{"experts_per_token": 8, "balance_bias": true, "router_noise": 0.1, "batch_tokens": 65536, "seq_len": 256, "train_tokens": 461200000, "steps": 7038}
Below are experts of layer 3 (counted from 0) of a mixture-of-experts language model. Rows are named router (the router's row for the expert), down (a neuron's output weights, with its number) and show model dimensions 0-127. Each number is 500 + 50 x the weight over its row's rms, rounded and kept within 0 to 999. Numbers have three digits each.
Before each expert's rows: a language model's description of what the expert responds to. This comes from a sample of Wikipedia text that the model never trained on.

# expert 49
What it handles: Pipes, slashes, bullets and line breaks in election tables, coordinate lines (E / 15.68) and taxonomy boxes like Species:, Animalia.
router:476530554475480441515534484476495403584562467537500462464543518536488549456546608487550560460452582490451563563489552611506453400488511473417450429454439455508551474392495484517409543496468505547494516514517439478534522559459450589518565543560571521443490499448517406464391465527514509570497486601443535521551449488460465533389429487497467422476451537561545400418484482442510490495531
down0:438515447478609493515408423462564452542436440486527493498475497494522568433398446444490454463439439439473537438485491537370501546529530497420499512489501520572457484520406481471464497489431545506510516504463516448534402539406509485527446470570518445485406548504386483499536505483509484576510490533507482556413495570429577517509400577551443511501461567608465568492397577525526484526530
down1:565544535559512502502411497459500476466451535535555530514488511480502483506531438498540501498488508459450492473564483496527595528558571484523509617512404511545448579486523531547410532483507440495590446489545444561412402440472526480581402456503514402453445465528523598456425455442564536540520595432466446536408486648495575586546537511566504558520509506427576539490479463507495512447522
down2:626516462565515576496546495448543543527473475434582464499532496496493579505496559510553458466488547614545445526467531519567513499477475442536500529553526490492465497614527535452518545536527501384417440528502538467537474460507558476493482558494428496520640493463479538494467372546529545416590532477532567512442460555362524510504588428550495475506443549551478488526446413461575514420547
down3:501500519462448468555538490506470506412465542563462503564493416401488561496521551470562511549539552529536473534480443490538487569513454430511631494525541455468450571472467439461449530602570436633456605551483532578449521491386514459510446549394519443519368383554466596483472437485428492567474505449451484547490528517500502579500487444473471482500438504501529461459467470463474517484503
down4:519504509568470473570439498537497546485481561456566496514416544475444526551430499453565512517445478528379499546429556541562574538523473542431505537484517497461448600422533537557502357653545596544509478590524475491467426528497567523474561464506443597483573499415513410511498501566557523534489514542484446482467516560532493468518543553541505524533538565498499538512447486492553509646469
down5:511601496534581609467387558507543541529489449559542550533544514622514549451501515587510519508547557435606476491528433366466523439470578473517543422458517515481508470561459461461618536544484387549475395488521549437522465457482504469507464487458518434537587516552500590455473538483496470506463499497537586466521522512451468512466563443463407490565475438501600493493534488542506449514516
down6:452563555522450563487526534535504504495460438492454561564518532460476511475453505516508444556507423509553478447590465519418546586603449525497526553490558521457539439387566484489484469423493440496492587482493557473522542400540470387471516507472480560568454555554515578545447465478445513549431457501499499521592438480490476574529548549422439508355456447377553487523555454509422526522453
down7:534486434501440408476511514542622550591551524478503600535564536449455589436501464455532447467487514552447423522482602495530453560437468468454470547570476438613456506510480483462493515525447596574481489461535524428517576527579507521496445476531491446480502482521476532502469486432458570465505418562517538430613497574456461477527577534500515432436534561493431461484444543393434523429550
down8:542494588590516467542534500553497492478542655432511536482444536467443501559459575478559475482521454432531471573475509566553434511500439459526421558484602488450431500534529480420441438493537533444588525514522419491473520564577509556486522454497514513440497477542465605525422437485489437447480543579521529464328465474456496448453506493511628479477519500520513498464474558536457415553478
down9:469472528476481456487533470493522457536522477448405447560549406493499426518432424473432424488474523443413446477518383531398564535555451443606566564485470533557531533474480527538471537453537500448417486569450484500497399476478496541484540483488365466540517458491510425448471447495475493434618547371556491572496473470462498489518522499472461464507452385467558530428478570568525480495527
down10:590499429385565438515445439479537505605524622499499438432505552576514523538443512487468502547440513492525502459470566504416492495457570458563421631512456525498521527512480455493417527530434522436519500479452536470505534485443536523521490413418470531464568492504582521437549463407481460398513521493497487510582566549539561447480430479548567426511483446610486547549467494504451531600491
down11:504532505442452512587434545469477557408485588552431558512477562454491570394450511439514536532469490409590518530602473530485435487492471521481579471369442498452450516620566471506569514517599493440577563517466478562519468521591467467522530516528533545458464585488504533438527530455535494462501553440509534465471429531516483512497512384417553465465513446579480427416556487535500463537482
down12:438501566526553611490472577530453390508461498601488500523519540477496434528514423583525502577443451464450473402537511524425478501542547532578505577529401567406596523510532521384478433509518540480534524513615482522457534429527444523470497493500541565472560460477495461616465528459474414458479443512415492504500489534523613561459489477464540457488508523505515458506517441566420573467551
down13:461502450485513535548517512474558487469492515479528513493546487427507411479516481491455524462550529455502623437572572539464462478498397518567553526502430474517545505576342459425512528624466437623464600521461547551459580567500501521358537528507484458509512509530456603554476446529472515531514504449480507533520462524553516484497559474502361525561467595535524484485471500510570481554432
down14:533481470560454552495507515445555593572552523507482533452496613553563589427468537466520536492489442442568472486431469554492436479544570546436507475481591460580549432548483491470471489518487540303528428591430488521486523518513469518475471550504505435494583455472550488459576479445507442514532513470405484461605411487449511489527478526448492480492500565588390487448552555464469494482446
down15:476498528444522547451551431501559445414504484504500512554454487437480519408423487512556467530514470544492390500545592441535415497475420502615471542523485484475467437471515483527558446502411598571526589501610509540549578508565506472496595374466436506519535485458506532465520441530497527478495404499487522514387540472521484440425518438613505399521600476533484480516466532499571499494491
down16:529488520531548593549572463479520533482523585452516429518572476516501510598491519506492516515523563521597404489471452493533506452480512488420504503475517440472495482486452533549499575512484487517480520605457445522438525507558473465458508547340545484537463489556388569524499496486371459483454435423551495393507441485424461509469545424495456494523449494610422483362433437511574477515453
down17:515454529430490475558458395559517458504475568598435541543508514567495506484497457555442454500487552549440507512516539452510454397425570547513543495395485561589473509493536444513539558507558518576535453522481488492567486511504518517578611501515486620522594466462545381499553456541634576595557522554535477470520504493458445551527464501529466473501505598608497438509451459489529514574494
down18:495459511485450508480507409470494483430524605497512473482522476402515455494483534502449426442577448492514570525510438540513500463583448491488506538447512516538566479557473548475555577453537399482479507587432571475486405472464498474373504426492484362600415537549385533459447448507504502526589523395565509530508472486472473490587524399517489503555504571519548543469492592549520546548506
down19:498500546506547437501572472414497578515490473498432543375532581433518542446489498522456465523473610543477564567538486560539490535444454500560551564511477520619501470427464562466507457472443447482499502401499477541533561507480539492588496596602507502546526425485517487530503565543519454434469511576479540497558493494491497469507418475478608556410516473421509453532421500392358476521480
down20:527473507461510541483424523550457647563567531536506524440558541364501482549527510421438423483528463493538505419550490504544526532489510547590579505407590549576488542558466556534469571555493456500467483411462522491548481423456514519453453541488510560429451492570466516524537509587417453431552530482576502580466448514519529459563484430476576505516444484490493480439497417606545582538480
down21:458534441555463408454474448436563596450511468479489467459477551576452568517470547423565514479524492574557500501563594492514505502517476464534534492479521490517443625493472474495467494516477513424460631472401564468532463423491642518445513484502429561509503479494451421549491456503450579505469509419564461485511504481489597481599475485433506480541418458449454469533396540515524441468609
down22:412493560544465441599452410473552624476485566449385512472492551433483584528500475520484510546470540439533575434419550479463524530395530461420559621495545567467498547514463608483552432538483546546507540488461526580527516552507599593442456495511463534506560478497476548498507422557565473462530534451486482513512515523499525494502503471511554519474592602522492505545541511599492498567423
down23:485477425459538403481489527502464492545533499471543485414488508521583551490516515441463511491523513554476553436463620559424482454507486557476413531458518518540545480479443516506476535435426576428498499479399469423568489502506653577470504527543526456525539576494505395476500379443534589530500463590477459499545505479458528446496400532487524484621498543428459618520438578497492484484523
down24:462527509492554419483486495548505496501463573477561539486481492485528527443510478485421452421535451477544562449533598549444464501395507477450469563578527562489421487435556455534476495429413492528528466428458429565443571511433498546479438502623586569429529548526446495455502478415489468513487439615427549514527504510517538566580377521450555588516547435468452527580486485515507418526479
down25:544548436548598475475427451502450451495491593379625436480435498486500503512462451522556519495508437522561517483500603503488510490536424485443410501524479493426439548554526507502513531471390454500584539478524564458563477431469453441475493433452500504462500574471546451531428443516519536458508479585540544458531591482458556506523517459496546563622558453456490608499389522455553578496524
down26:476511424452489447455506418514479481436582559490594539456463571567518507469584513529516535466448540508403521437518436480578493447647514440524498509528446473587578429479532565445477501401524459392503485514486494530476502472430401491549476538493476466485511551495595456509495465589643603524520492524449486589512452534474519462504484563545486465487523482397570434496497494456507451462562
down27:559488509493522453552482566485522564470479454390462409418584554473532422552493539457474469477582596524511448519508543379538538451486470513569524459478542563512444521598466402471466516469536545500470561541536519466611416510491571511543543566533477491429517465548373449514569497453470428526484453437499468548431555555533487498594520478398600532469471457501505537544459449463505566475515
down28:470511423441510539520504437517528514406509561441469545513504586441573481535565553403520487405530500460548543478546491473481478481503434446414482487590429530458601534488539578451498462498527473549500463473516445559416530452570423443437491521529510451465549457662379485523476567535514475502533530450512465498458452543510469467513560460518496543469540526491474525543668577549494455568440
down29:528493562469489490502493511414429573488487474474422511540454582465514604487528458450501494549466569467416415503497493470376522515570538468484510457500514516524548441509448478483629479493567548478537383520492558461504490516430542408555561522486424566530458455417569334534651517402514482515518491502481522571550474452450450477484482526487481496545507519528544433528453455500435467546548
down30:456472468462555509488453435547603377527568406569561454479531421431570547511407530479445479475454369491580580579509474555522511503513488528474470475466501460537497495536548536521477519497455436555593556516503558573542435487552463483522463456462524470551421511551478570487430469533626544520525512521630483446434467460481583461428512528505545538432477531517516512424514552559544512568477
down31:492400454550533548487504512587448451540509492460475462459606424557526468575567521479454484550447551565593557404445554507494615438523544506503401401477554467510482489540534502569508489467493558437531465566534513522386434516436471572502473566488528443518429576430538479471553546443485547482511503555525533578402426519481526465476587575557381556542527479490490536522463493501468517498465